From a checkpoint of a small mixture-of-experts model trained on Wikipedia: width 128, a sigmoid router.
Below are experts of layer 8 (counted from 0) of a mixture-of-experts language model. Rows are named router (the router's row for the expert), gate (a neuron's input weights, with its number), up (a neuron's input weights, with its number), down (a neuron's output weights, with its number) and show model dimensions 0-63. Each number is 500 + 25 x the weight over its row's rms, rounded and kept within 0 to 999. Numbers have three digits each.
After each expert's rows: a language model's description of what the expert responds to. This comes from a sample of Wikipedia text that the model never trained on.

# expert 16
router:487480489476528460511483520469512549514517494502521474505475526539531494528488459496467479445486498496490474495498479439477517469505502523547498472469493507520502469519468517482511507503521464
gate0:522487497482486478485559518491482522514522446519504489496507451479489503481503464495475536508497518476491502479492450470481534525458488521499514509534492486506515496507517440500485497516486484
up0:530529502456537486499528494519469509469530492493548512498489505490517498475489509506522509526498561475513510458532491500502517471528450479519506490494515491528455448500480545490504500440476515
down0:497521478512475512480501581501497489508507491492489494523501530511520480521530513486509498524433532478472497537514487499513483543482486527489492550519515527499459511520553522498573502521518522
gate1:496447521480515506511540515490497476517460511497507491477487504565494500474450503530489523523514502510529470544467484475515506518486526541528464516510494479521547469532477533502490450535490504
up1:499514480506510527523504464490518530500531505523479476497496574534552488505564503516492447467507474506490508489456469497488484528488460495488479529519526507506482492495543502504520489488500495
down1:534505536523452525486460549517475489499511505505537474494519526483515491506472477453499507474500505527534503467477530521476520528492536500531457540524497494538481478480540470495480487539482475
gate2:441525523488455475507491552495487505508545541508506499517500506525525502484462473450549471496532503481526450510527503505506533540488484520524532488474510533521528500513448490543497516508531501
up2:476494507479518478505499467516449501388508494539500527475496527539532452480498476479516509522537492503479516508498489485459523470484511457511552487500491495502504474479497495500464491473494465
down2:474504493462485515457503493489509498486482499484495536508507483508523473490513484545506456532494491503525491452474478509484475528521467484521451474517461486495505527508539526486494520473500483
gate3:495513520520493467491482497494526505556496512513498468490541479465486537476468491503498491518421509492485499499477459494486509466494513524514510476517506487499523504504517446519476522453555523
up3:518505525521488540515513489528502493478536502507518531493524488496434495510511464499502496530527526519512474467505514491547518505457472490493508483522561503409484506510491535517505504512471465
down3:468488507510504550496474530514501488553494483512503509470474543533536502464491452541513527484510494495487530502495473502474494518467463505516534492474544494524503508522443539483502477486470468
gate4:504484502539479470505500514470531522478439548519511503474481512485519519465512518501500505529505487501543522506502485485521512520467528517527439524493526552497452510498509528517551478485497511
up4:503513498483500508491563500552515520503527451494508511509480457510477475500510490532521516506510549500521481472499512488433522501464504503487540464501479493495569472528443484507512483503514454
down4:475499542485517492522489465493515509507503491453472539469472485457518506536525530502450508506475515515507474544482504509485540500491506490518488535478489512520534488492521494453547472502460508
Description: Census statistics text. Tokens in demographic and measurement prose: of in "under the age of", opening parentheses, percent signs, digits, households, median, income.

# expert 25
router:512472481443501479505491525488483513533511455452549473472458531560495463490516486485493472473469513502463495552515478471504510499487494506543460470513508523503535475523512483506506485479498472
gate7:477485469476469496502508498523488532470513538501529511484530486480537471537543528499510475507526507527471458435537492485448462496494485497535476489526508545459494494514481476501515466568512487
up7:504476489441501469483522512506455503497453502513519488463492502479516494510498481517488514482492534507485489512527535503480522482539479445515505516485514461530516472541548449492528496545479510
down7:515497525508476464487514527452487482510514534464513508447527527501449483514512556517460514498484472514548491521515509474482513535556522514515495506528486540505458488523485549505501483515463470
gate8:472471502483487519481529500510485461513502434486527490511505540516468500553520515473486496517533424454468525489443509521509484503504472480494488477499464529491493542493504512513476486520495486
up8:550511492488489478491493485534529549515522525539491457518507525473512516495489490494515473524493507518559485535524511486512490531469477484505529506508520493461492469469503511519533496459531485
down8:519518486509538535447480484495492482554547502515484515482503493486514481479472492519527499498482501522511484478527508477525511511513507518560479514509507491524486520529499479500525544493530482
gate9:509528515499516495526522495509471560489519492479529494453526486490494497472500551540498496512465507530473516459501462475523495509485509524522491523532485522496549463517523480530504541484487501
up9:503506495451531455516445498479491524499531484526504528495461519505523533527532478493473512492513513481489524520508501493484477541538471473492539453472535485481513524500498497504504465534513526
down9:514480488464521526432498524527479500518514429481492479519474484499483513500516509425515528483508483490446511513503479463514492503482503498488441502532460469496463521512548506482486494510530504
gate10:501479540492530494513521522446446519511476520471526516495531539466484485501513529511544493537505458505484501526529496485507519464513475467509522482495544518527512485523535488466481469505455534
up10:513427507458471517502525477512431533493464538459487470456492502514513493509484506507493516493477498511483496498525498483482504481474480474474498448503499486513529535497541491505430498490494521
down10:520513516490498484485476499526493483471484514487465491520516507514526479516459522502499497523502554540519512524533485540460482506477455517510515484498480489547424535494481504498502523505447537
gate11:448528493496491500503580458468507521495537535481477502510515482521528513475545522497492504437485520510482559488495435541514481514478480495505466480527462521497507480501481512509496468502537482
up11:517509500489485525451510568471477465486474494494490523485470532523494479472491494474502507529526530512500496519498492502574515539486524513530527519475482545495498454460516523546473519515513512
down11:522483476491452501499488512486498501508516494514493532473501512512538528560475509526483529490492509488511518447516517538522544488486479469488513530517458532452548535544532525518468493500441507
Description: Capitalized word beginnings. Opening pieces of capitalized words or initials, such as Ph in PhD, B in Bachelor, Sch, Arch, St, mostly in education and biography text.

# expert 27
router:511512512443490512503536501536502538549533478496513459505468471514479488504486477510482495461469492491501453533493538479507547512467480537511471468450519526539511481524498490490516480518531485
gate0:487516514486511461505481452503511500489473543430518501471462501494518505535533523504518532480500496481519552496476543501481523527531493570478523479468468500516484509448494531501494488437517491
up0:494528472461508492540494496500523505499491482562511554506540510508500505499477487491480468467500498521464490511505486511505507464498508479544511526512476531482519550507566542501510444567478489
down0:484491521476502511515484490483484524532486505527509526512529466496508486516498468552511484462512481508499471505507492500506473483462423478495456489499534502477487558515451535532472483483529515
gate1:472480526466506495541510522495498484493517494521545529537463480536513448539540524519529483507460454525495463466492518498548529491489523501529476533504461536510502472497529496483531511468504495
up1:509478514485539485473528521445527490525506465509541467483504498477533518483491533516509485494484537499543478456508494504514458469539459515546497459477500507481504481496473495511535500547530488
down1:475497434468512508481518470538565445507525552516467475494470500478529488484483515511479527504459497473471489498507480491490450457495488495491506476495499504488548521492537495514485533484468478
gate2:552469546488514494498481519520489505496479461511553464464538501490508509502488464515497560479492472509468490489527537505507513501489475493497495480496446527503494485533458526465531534548568471
up2:505497498498522460475488504493499528503475452525516503473542479449483522509529484473461517491504470508514480513490562531537554500502480504482530498473472490520533505513526505461516523519579487
down2:485493498464530509509505516464480489496510468549503504531489430525494504471493471519489485512503508477542488476516545528500516484456447499472506494488491507470528513561503540498508546489526519
gate3:505502504480501536543513459488511507459527463506531516525553460474486498487506477507514502482499531514488528517492494450490487483505466494499459491450475530477498476555504490516474506511480520
up3:563518496480462527458497490488501512495549517517505544533506504516489509507472485477501530505518514498466507516461514479499500502567515505498459560535501523491496529450478504503520488525524464
down3:502457521472511475507469518467540550516520522536507468519505516501494525508494535466489482507519490437519540496442503515494522437514502504501501477472501502500445489477468511530519517487517506
gate4:489501456487471464477511471457476511505497486486525534472482501504496558500504547466488462484499476521488471478523520470492520511479485484480539504503534509529551526523519463512482482513493495
up4:463491465451495496488528500497512508481516494502523483469544510491500512523511514496467514502473503551502458543480507482476532546481482465479485542527524450499501517533454507509487514547482475
down4:489525491500458499483513494499583512519515488505476474502439488463500503442502501454542475492510499446510480470510485487504510507504467508517490511462486501495483502521501550514488497495471506
Description: Past-tense narrative verbs. Past-tense and participle verbs or their endings in narrative prose after he or was, such as moved, began, declined, known.

# expert 33
router:498477451455483472457482508489504509542527462472535496481477519483498479504487444499484463453470503488479488504499469482479533502477514553552474455466496503506502475487491488475517484509500476
gate0:475485515491490482541508503552474511501504502526538488499535456454452464483448493454532476476545516511493498499480492487484501466502516511512474484530519484538491471491528494527502517479461478
up0:517462498478491525507487472510463492479491512493516484486476504503480519476493524507525438560492486520478514488518477507506459566488448547466521474495515482501501521475511483512464520493477456
down0:469495504522468518475466521404552520493511514494513481493485524488507523460472509489534530525486495496476490489506533512472495499461502504470451535477459501480523528551505477488472468489512517
gate1:498515510508467505518457518493494471499505506476545466543503469516519490468502501483456535509520459488485495491460504558509507502541465531506478501531519518518492491503466484512508472494473487
up1:517488503472542519518518524491495520534496492529472525496519542474472522551505519501505492513499533539512497480528548476549483529527520454496514527505513495514466498524486531506512511468539507
down1:511509455541509537512502501503468470486526500530543474474513504519519456510547486522463522537518476532489488494458513495475481480513468490498447481474549515514468536490528489496463484463458496
gate2:487461505472473533525452511483491465489510473552562521564474496451496468470476480475521448485474480502459512474479508512515509498462493515492501454502485453533502516534491466491522529483474495
up2:532503480517520517494531476556546515522481471484517488452477525514539477525554524518492481482498461516574509550500491501466488509535524451503503505515490509483524483497477518502467484483529504
down2:481493450467500508533477550549506459483483500483501511497504492471536497470481529482493499497477530496489526490497471530522515427486514536496456500524467525530520531519491482515487476525486492
gate3:505471508510471510478481559492493473502503493521534487481492526501506500500529490517500502489474484484540498510502429505506524483486468501530476547474457520492542524523444508500522498514477476
up3:517499515510513472537504474540511496520512529495491537510491484453518505466483485479495477511527544472461469502468540501520464524498515477495506508475512527496451519480537511498478555473491515
down3:497514519453465532514497549482511483497533507519515484452553484552515475479476519493475515471468459514493467488498489495532525505473495507511443514518507503515493493523485507534488481483483506
gate4:540476518497492497497480512534508502504509489470508507546539498493538478505553494487482487496478538499487484508551533478472524472482492520531477457523466495531504501548495485521476505519474481
up4:523484473461552504535467524496487468499515511474499506481490513483484475514493488529463508529520552491514475512520512515468448482498471486531435502514521486471490519538500508488483513516504504
down4:512499470543503428512530534527512500493521475519517500502513502527518469463492508523500519504511490528505508480500525518506545491523491507503529492515479514541512495496487471482495530536528509
Description: Occupation nouns and suffixes. Job and role nouns or their agent suffixes in biographies, such as footballer, director, politician, cur-ator, swim-mer, plus field nouns like study, system.

# expert 39
router:507492437490511486484504467487515539516539501524546436508503525539496496511491486510498501460465522489498459530512499473473511512461504510530508509457503539520476460530517498468519521470508486
gate1:469539495475504475508531523519494532508453510456512562491525528490499501498535496496488525470493487508463500494535522527499472488536484505515535435468519494478527531477513507513504519525499480
up1:512463491460439475498538493537497484537474489521504503517532497478498517526497540484477544453461520478497494506506524528497473485544497515511509480503512553535498503522492461516493482505530494
down1:511513477493472531474491511509463537511481474502509516479499506513519565549514493544490475489500459458507516502469488564546481486495499497494490516490487517499510486503497483503548518523469490
gate2:481520470510478517523528503468461463508462485484476478497491489502479452515440461460493478494534498467499500495474477533462468539469539475486487466502519540494511488518496475480514484510525463
up2:435510517505471504504538519470481491494491539474490514539515531509484554515464504450474503511529479525473543442526492513467531527503561518513467508513522529492460495505506464493514514499503486
down2:444517488506482485508524475481536465511511500476473471510443544485480505508526468522493482509507498478522514469515533530479509494489494488508520507467479526493498529529465533483475539512509503
gate3:486429507507517526491508470499522505519448446508506498546488541491490495531509473486513519521485498526449503528571495507535478501481501515474482509467560499493498495484475500484509537504515479
up3:455461530486529486517508512499531534522494533510501468551520512484475510496507521455514486537529511481527455512508484503531502545449532516483499501496531542537505466505542485486525475512483484
down3:488505546498506530479494542479487519493498466494499507502490498537483515563503443504566506536505490487504510488521479512522521515529482464551496551516470453537486470520437470491490516487496501
gate4:539502483498503523481473517508513497532502505508528487505444513521513452517492526538500492505511475505474489486519518490526499503518507501497539484481489561481488481490513461504525533457541497
up4:476497518488505489497534471523497526493511542515455521479505494568474472482493505528532501515523498481514529528492471458532494442497505538530541465484499480504485496568521511492523515530545516
down4:492444539509472510524497529498492472496525483498489489512461521478513548518507496489468508516470480492469500471517479507502544450514488524490479462501510562454532499490498464489503489515497516
gate5:498551478486502502512481476493478487496460504529474456481523524491472507483535484461500495505519474494515516445472512511500482531525492467513507518504534536511470477515531487449510497508483496
up5:511469521462496487496490537485445528464461528493549523470490481474481456517472458490563530500494493491536473482493483514481480495505513501491507518479505500498488487502520471502490515495498506
down5:544512502502475500501460475456516446506473505535507492466468487476507523477481495460490483496474495499536466511499516542525492520514477507526519511532487493495500536528464482504500507437515490
Description: Election table cells. Blank cells and headers in election and data tables, such as Party, Candidate, Votes, Turnout, plus numbers and JPL.

# expert 28
router:496489474486467503499490479501488525536494486512559468469486483564497472500448499480498476489478523488471495541464486464483511503457516517507455474476508528488484500492494502502516490538500494
gate7:476482520510501512494537529436504474510518464490500471506493476511500547495500489519502477507506515445478535520492509485507469511473490544498481546520509501481474490506522570499505463479462500
up7:536474523540465500563472502509518484485503490529497503545546526514531513477515484507503483521502493502507513476521509525526488501494501515491512534511509482502493506549502516505479542507467501
down7:508489473482469535477526460529471539536510485529496517488489466492496536501492519530470452512504461488497543523483528513509467486520505487523500519525506520485472559485489509490460500441514501
gate8:515477525494526513479496523487513460547489509473479472503506505550514453551510515489490477492461488481481530460550498497483519516518510500530485499520506542508517509466513544519530491495481507
up8:509480491434526488535508507453482455521519531535515531496512504495521537503463525478514497537484458519520532482524490480514477535484522522542478516506519488506525489502482503475504508529498466
down8:504505483513492535490474510498546492500444500465522472516528482517501469497477460588478448453486481480487512509460524514478507505505478484489537530499489517523458516493489515507537522473504499
gate9:555498460535468512518514465515497503498497532513481470468481458523487473462501481508459539477471489525479525517510515527525561492483484497471509501478493518500531481499459486497543491487477504
up9:499496516471491502524491463526527532469497475508482543535516490475444498448514520487491467490514478510525512510521535544546504506497480508471483526488498505508500468473477528468517520549478502
down9:475476471510540533486531519505524533542472464484527523548510529553516473465502540487539532512525504514471445505516475501512481519487517491508495548510461508485479465467510562507497521533547533
gate10:516468503508472487486469432530488494494481467552475515496486481528510457508484511470506488549498515509504515501535472489543518525512477468513459503487494513500524477560517534531482475505490507
up10:514516493499457467541520552478472504547469472487498470488500517472549511491480509465504533530465537456512504519457487498496518504463470484518445468505503539493499475507496487519485489454516499
down10:491454462551469493506472503441461511514521528525508502494504491516536533527466487496498501580520490566464504524476484489543469466514522542508521524525482499497556490502468504544521453493499514
gate11:492462500510504447497513521528533474496488481499519468496532456462523508559493510506485474496503487496508492514503533479462510479570512474463477525489511510534530500511497434509472499442539463
up11:518461466520485502519518492493467492549478469541499493505502512472488462481558494473521481498481525530505489458506502452494505517511512475515457537520515484524555517507515478459491476499569498
down11:535521489496482522499485523492532524513519486540490516538542502508457507465485547487491558473506474532534490485512487535512490545522499467514455493488480474540489511501487472458511493480489540
Description: Sports table abbreviations. Capital letters and name starts in football and tennis result summaries and squad lists, such as P in Pld, VfL, Tottenham Hotspur.

# expert 21
router:507483481471478481459517512496495512525544475497553480495499506508474484520479473478481486464496479492499491517461491457488539486477510514543443477461518550507488476498476492462489428499464505
gate0:506504486507524451479507478502490493556534547480508470498485481521517485481517522452498539455503485550497492507471525514569521496512493513525521498524529518473516444498483543528494506536484507
up0:495494480497502488492506501511549471517507547496469468498530488510514491503479471484434524519526473537488509490488511511491517495481491448505486527490550500447500471522459533508486537490501522
down0:517540497499511507506490516498550487520487502479512541489518457470513494540482480527544491503500509530496539482511472488486543483462515491531532481493565517458555531473526487482495531513513499
gate1:473515506495502477513514474482516471517493494503495516497509485515514461486548455489508522524515499445547461503467559522514520503493497455473478535490528523506535488551467507442497493489490474
up1:512502515477502500511516483530528534512475476503478509496508466479478516502463509519456500478489489480495522483548494471476526547486471512499501516492518467470475493451557555491527534545540524
down1:533456518476469476537519515494491452525529456497510488523492537513495508506507484477513471469519551482503485540497483521506486482463533460461492515483533434491481510480513487484479478544481501
gate2:502486556480494493534491515504453462506505481528520527469496450491494480521517476445542454480472496451496505502508509520492530469536480509552490466486488464451498478474515457480498496492483481
up2:459497525526529480532470518488416475506545516488489515459467462501497526536507486510500479494495466456539538530503504515477512525513511512527516520497475467468495484487508476488484493509499512
down2:513457491488509482522470463483474505483477513533483481531494531501495492522489512536536481487516466470466502531556533520498507453516481464481499505525537517508494514483481505485502501496481498
gate3:514453475539487485435499501503505496541490501479530470521511452515474485463486518454494503517481453536476510478462533480469526526485480497416519467472459486502513522502488493525470486492468505
up3:510438498482530506516541475521481502546487461491580490508476503515514465499491508509502474522482429498524495537487472507505540497544466462486505494529537471489497494499511492512508491496482516
down3:529406468495535466455549487471502477441479529475521469501527464452503512515506504538515487503459477508515509523471473439503529502474452482494516488480500524486486543491488492512503498478480535
gate4:505515484491486470531500500463492481517510504508528545491505535474500454529501500495457448494516478517515506460548453525507481516471511479499473452475516493530528532499498490510491496482518453
up4:505489513530527459493471503498471494496495500509523475508498499497478501455469488500445525496519456508513553477516479486486503500512466510495507507490535512542553512452523520509495470504566479
down4:497526505529521517505499579485525561452483508507491489468519527478479537524502518524499526487484508494555498518490485541470497495506518468521484553451503492552533494516450506448502471523507545
Description: Nationality and civic adjectives. Adjectives of nationality or public life after the/a, such as local, public, military, civil, German, English, often followed by -ian or -ity.

# expert 8
router:504483490484504503466499468491491535516528477493543465496507495523487491519445509475472471463493476486472469512516474436491516530515506527538485473484498510484480468518509502469490469514512474
gate1:516466468472482505495505525457460514523523515528517484541468543509476529491477490461522451564469466492563506516494496475461510505510506555502473500511517492458540527511521465523519496539485500
up1:468466500547533493489476461515450453507545469471495482509492553502534481492501506498528494508477484500510526472537474473516489515512483487501468496523478544483493517486531461541504477474492506
down1:511488496500534456540472475468472538492535530512533514488512476516535522506489518529468479486507483498536467480495477532470486443506479548504508533496501491489513503451544508495498474475501508
gate2:499499480504490505502479505468461513472526468478514477568499481482505473529515444486534515510529523476514513531499521491505498490527479557514482543488504505519519480533524529512517500470485507
up2:482474525505512522488499531468491481504487458480506522525487498499483443478480522469510514483547504508505538464509490529499484485465505502446491472472500490478483542561450506500540496532510489
down2:471514497524490516495464551480559490532534460513515500460533510532495489469503474516482467511536523490501545523495515518499441525529513479487473524479512493491512494509529478526486463499507485
gate3:508482519489509499527474485501453530509520470492508478497528469503548519510490478492506490454503488538519498509563462483516526509525539527474480485474506525505480446501496472497468438478444486
up3:449502519494538489537522527507530477477563495478532513542515516499516475494529527515520472559482484481522531452512530500493507484495528533487489527462481521520482491503467462524518511485504545
down3:492486489507481538469512484481499494551503508486522507488483481477456519518509525510506501539471507519427501449503504547488507518513512465513500498553517488548480482445533516513486500482500530
gate4:505497476499489516523480520446466470527499477535497479528458508525471518495463508508495501521447479500476488473479545499498511505474474494477487526487524511511509479464505522495499501484534468
up4:508485526515510491465515451497466516548519514504547504492490475445496482474498517496490489471530463526489570503511451508490503502529525459512495497496484497489502502513512482538517474541517499
down4:491525489441521515502496515523468514487510499513542502464528530522537499507531519501485497491512505530474462506500494463499450510511500495537492530536511530529465500535532483573497541480516459
gate5:452542482437498483484533499532471510499492537496536496495491482467491518518532512479461511521487543537487428496521490483482439511478550492507458484483515499491514491490482521505494492474514506
up5:517510512522480477488467526487476486475489538509492479539496561483525473490527481502488508516487505515543520481465505491535518512512520524508496545493495531486473514532524474498502461504502484
down5:466473517554540502482485496491476495462492479498478518501594517508528504500484493450473475522481492433495496462520516475482536475500517496504485483496529532492470505494498468500480527479508505
Description: Sports event names. Words in sports results tables and competition names, such as World, Championships, Olympic, Prix, country names and years before event names.

# expert 12
router:497496508461477483491503505515479529526536481478521439470483497499498450505481506494502492479476485484471494505484506506450519500502530510496451454487522493503515437479470519454524471494523449
gate0:477479494486493499513499476455504531529520556504481476496419490530481480517518485469499488466485479481549530496496527507488494468525535523505468511507490500533491484499514571501470506489505452
up0:489458488470489504491508486514502522521502418533498510502537445467519567481464470467501477508481450509502473492500448449522487494472529519453515503536514515482508511522537492480495485486492488
down0:491489477497530507485448493504488525441472498499496497500488494503523519506501506484482498530439535483496508515523474454495521497472450483493500552510546518499503510541473465549494515478479473
gate1:500489504500464479504509518534470496477475473512466512490489492542519496563506484483493547495506481511545484493477476485503488503525507486530494462509506430532475517489488503506483491500480467
up1:540487528503528538516441479489519529504517484467504514468496526523480483438507499525480499491524511480464502496511496525507547470517473506493511530528504493518505469523541494508495495507538524
down1:486487451498475463500479535510516475528518482489531472502486521528497469511502476527498513485484482462512479515511537509510477437552498494514479525516528483512483527483452504504500528477512486
gate2:516473478509515524491539479512472488478478462503509492493493480520507505500467506504481511513547514489497529434488535460462461492495547503484486485486464491473500500501517544492546544501474535
up2:501516521477467546484439542481442502512498460484486504481463488482486537512494476467522500428493516541522513494484498521516538487474519521488493482493486448528489476509511502500497500492467490
down2:498550493530446476524483544504503464516483537491467483495525477517574470480488476553529516485494489539492494502491514515495503523452459507463493502515478520497466474483531468488465484543487477
gate3:501489504491485534496476540499495534526481440529479489498497462522506462476516471495506495455542473469459534556486493467534487470496536439495493440487543506524499482531508501507530492491466516
up3:495501498465485505474526501493497462474498512469514509506532477464497535501476455509538486509488508512515523468506488494481509479509529510514490513481513491512490503526491518508480513464473512
down3:504540465488533497532494524501483495500493516489447510468515491522498476497509498498548497504495498452460477472532482477468510501464465490486538458517490519477459516534524488510525536527451483
gate4:489485478478548522523491479497518497511515490495571463462445497532482491519501466514501484474520526517546469468461525484502479471497520488508507465503516469518531464463509476523499484474454513
up4:544514511495470499502508464454504561527473528530526494513449533471507546513511476515485525486497536493504521501457512517477475476529454512495541483500537506543562511495502507529508505470510494
down4:489495502512523465500504501458524522484511533503508498485514531520496500486498504457511523514474493523537553551496527467442494496521523472523514495495527530520501498531528490498481480476472517
Description: Foreign name pieces. Mid-word pieces of non-English proper names, mainly Japanese (Hiroshi, Natsuko) and Slavic -ović/-ić, plus other transliterated names.

# expert 30
router:499502488436518455518510468527486525527509470479511479498477535519506485511509492520481502488501504491458409520510509452506518510465518523523464469513506516496483490510501506470490482484520508
gate0:454511514521497513456493494486495542506488525500482453486544551533478542525500527486472532518521526539539514506509483519511480515516515494488526469526486496516490480456506507482489498520479492
up0:488494506478490476500497502471506451482520499482515512505498496456483479515487540505480527520520554499477522497495514493490514534497504469536512511523452479507484459523543530501513510478515520
down0:541561529468467513498497546489543528479478521491503490492511514539500477452516487532500527524526481498508507493473461507453526501514525517450539496480517490488505502459517540540493540503488453
gate1:487498492529503528508485506494462519471489469499534494473503501490543507536529519480492525527495479527489506541483484490497523540516498477518464497474535475540503510477496485513438520536477492
up1:516447471566535500510482532489546475458475542471520513470500532499530518495505501517480562491502488493447485555491502492492500484488505501481510496495494519514503478528484496504495474514518493
down1:509517501534532467530492469484539491487502498508468476534559509512525433450478503512503493499523480514497495486542504488474520510472528503506502503496523478495470512520498517500460490528508480
gate2:517493490527505489544514438515461496492529520502468477519460531562463504486556527472550519480505468489489497520528540483494532488510500542528494500516494528505512483511500504477521511500527515
up2:517517521511512499501521503483529499523483508516508515528520530481488516487465481475411509511513528496512469457479513515500487533502511454464533498499484527545506458477540489473485507518487466
down2:498513515523559497537520482487499491502508485497501544486479516487509515485508497532543516498496529489497453514496444501483490479449531498472513499527531521527506525496517511473499509507490506
gate3:487526514520518508536493485480444490568477520477504495516457512504537480520493478441512462485489510497533468501508515484488499547507512548492493502512526527482479476469452482534506523502528510
up3:507492514509499504471522541529483506515480466518486544526489536524524509527480464497516508496542520525549486496500484465508520502516552452559508499526531556502440496520520520543526506548513509
down3:520473510488482543509510515448471472473527468494519492507479532462510512510495497511504459504528515472515511490532537549488494527518501488521536490537485499513503540490492510502554511512472535
gate4:530497500466471492487475476497542499493500495529470505521500480496522497467516473513540505508509509453527479548501507466491484509491539529517477490478518489493492506500491543504489495548517474
up4:481467484508502510463528518520505475451522539506497502507506493524488530479503522490503500421483540508443477491510545504473546528469503444516470490486525497484490458488509529531548557524520485
down4:527540477531511492512514501461544494499488498473481511509495478466486515513514509524533536526535535458493502511515528524443449493522489503499494465484500530486519459524466516494514486475565478
Description: Math and chemistry markup. LaTeX symbols, braces and subscripts in formulas, plus = and ( inside SMILES chemical strings: \frac, _{, ^{, C=C.

# expert 36
router:480500483486468492474502474527512517524502510470530487504442516520458447493478486479485487473493481478482483507490508429529506498480514527490507480489508555514514455490503537487522465522501456
gate1:521521476559489536486547483511486550516485494516490503521517456509512500478511489472493506518500525520499497486499459547524477494487476484477453508534445489504510529480483514507457510528483489
up1:519475524449500434516433529489493496486505534484509508497488532478524494508500511518502507493478506479499496532445513465480500504473466490508539473463546519514501496493525479515575477486525487
down1:504544506491509462546451535527495493472510516491486512521458513482496506515509435490454482480459465515541521529496494487489510500498520499508499529506489509465526525530511510477497497522472463
gate2:539540514511476497463420479510500509503491510472506494478497512484525495493534499510539493500444509447511525546499488466468562490490489514462531480502515500489503486450510546513524533506501486
up2:489525494470475515478454525511518491514488508536506488537481490469537552522530535493516501528462504450516539539461477483454516506483497521457540495491474497453485506476503549494548516522490513
down2:450508482521517556486508520505477506529536486495496484509546498476524536486504497507514511520526486489557537492552505532507507541496531522531507492504500496483498522519466512548490553498513491
gate3:525508487510499484526497496494482494469504515481488501555531487525496547483465522497468506473536519514505510511532470473515513472536486494501493503515484493479511463504447532488471521542488485
up3:547485488491479495551498478522526497487501506531466503509503507481513513512472462474485513480537459508510473473456440496506508546516496508502500515518489509475526443550467489481513471489494441
down3:504493502490492501503480483531505482539478495479530505507467498504518486507509486546521543509489479489507496535502505521449477505493509518504489514536513542558507507514510492524513513495538554
gate4:512483537486455506512485482518495514520511498479539507465456519487507499466483463445454491467480455512499488512495495476489491499538481464510523493495497532509514509530475522465477463563501498
up4:465468520485481485532510493536468507517533509448490548435504545509493528474500518483478467470482462522461502482566473504465527473518523434539493495505495507522483497499472484490508460524505499
down4:524504548486524537479467441495492451468476532489493495531517499502495493498480516513525549491506486459515539474475458501511533497523538491477517495493459502498523524487496487484503529471540442
gate5:501519505507491530468474477498467494533481492483489490427490469530523485511494474491537494504488476472553510469524479466510514529461538565461502492503468501503554518522512492506452484509503517
up5:464529501483499488549457514506476480451529487533436510535495532524491506515492561472485521478475536468469480458473488506494529519515520536489480481505497546542514509523518450502487483506504534
down5:498472492511459502489484543471524486473469513475540498457567511497498531476494503481501512518547524508494515505507468529477464508494486507549532486510506477508514521509506485468474534515499522
Description: Dates and ages. Month names, day numbers and the age/aged inside birth and death dates, such as (aged 75), 21 January, December 20.

# expert 22
router:499498482491489484488499512511521531531506490477494498468480496502469457515520456474451522476467506459477442513497470495481534550528506490518479489508482525518467435520481534480523494501501515
gate0:534492500479524500503508441520499540539483482526523504489461472494494473445485483515545500575481543458504524522515484457543509510535471499495469503519515470498517465503496527505537545503504481
up0:470508513509505525471535516488533515510464514486504460507523488507508506564502444521562466487496481499518466497490496502535558501540525554509527467505504504455518496542512477487531419497466517
down0:530503462476503522519484517452494506501523491486509499513498513494507490505533474525482477496502490519496457493490528507473511486493503542514519486446505511482470511493492492507536502486521525
gate1:531510511491506522478544523517532556534460499514481545474522521512460525517495517491531520491495496481456525480484545442495510505503536492509443492465491487520482475496524511556521473488492498
up1:524451466492445487473474518473493504512533534456503456502495527460526491513498516503510489531515518515481510463489499508498477492469455555451472462457452540483498485509499508439494530506501498
down1:502492458540508459538448506489477541498551539452495502459515464508538499478519512473520451480525491526481487499479486511511498490465462541507489472497488492476481511508520490485505482470509505
gate2:524524498476487483523483479550463497479491523501479487538486501494518441506523521462457497485484546523528501461523513521514478470524551529542505490523556534522532494517535488511465489533515494
up2:472515501495515528514497567486549527471499495525450478491575497495534487504526468504491492533491461488440488498507493452536472495499500490509523469458504543496444522510502490514512465524502504
down2:463494520528512491506477509500509479516486541517543521516497466477450545465488485501512496484503441481478476525467551507495508488506461482541527551548457496524453486505465507493499522509499505
gate3:476475529516532524526441518456517504514478531524506530488445489514495483504513511467489525537494532516473500536541483486483531515520464529470511481471493477477485492455492491498507524489523510
up3:529528495544493487474508531513485515528472492506490513551468520452503508476481506502513481483481495469488529499432504452535478459510512495453464469507483530467494540485490495456508535440474518
down3:503497486489501533484461517484480511505473514468476543515490500508482532534508539523527522505491483529562477475459470485460512483520484488487488494502535492463503497484487510497473442507499464
gate4:489504520558484489526489521472490511512500465557496498496515510505528488501497463516460495485492474526506489495464474504489505518512497523528442471510491501488486487473499519513480548513482511
up4:539484537555516503503499487471464487456467506522501514519507432476438518520492480530455476481515494579499505499499500512499491525469496542497457495483461472462498496482513498462495506526444485
down4:485432506523500502504521516502505472470507505522463487499529482458516510554453487454532511501490510488499473525486550475522493503483473506449555506514498487496560504464494514512475496497499529
Description: Single consonants inside words. Lone consonant letters splitting ordinary English words mid-word, such as h in perhaps, b in ambition, p in widespread.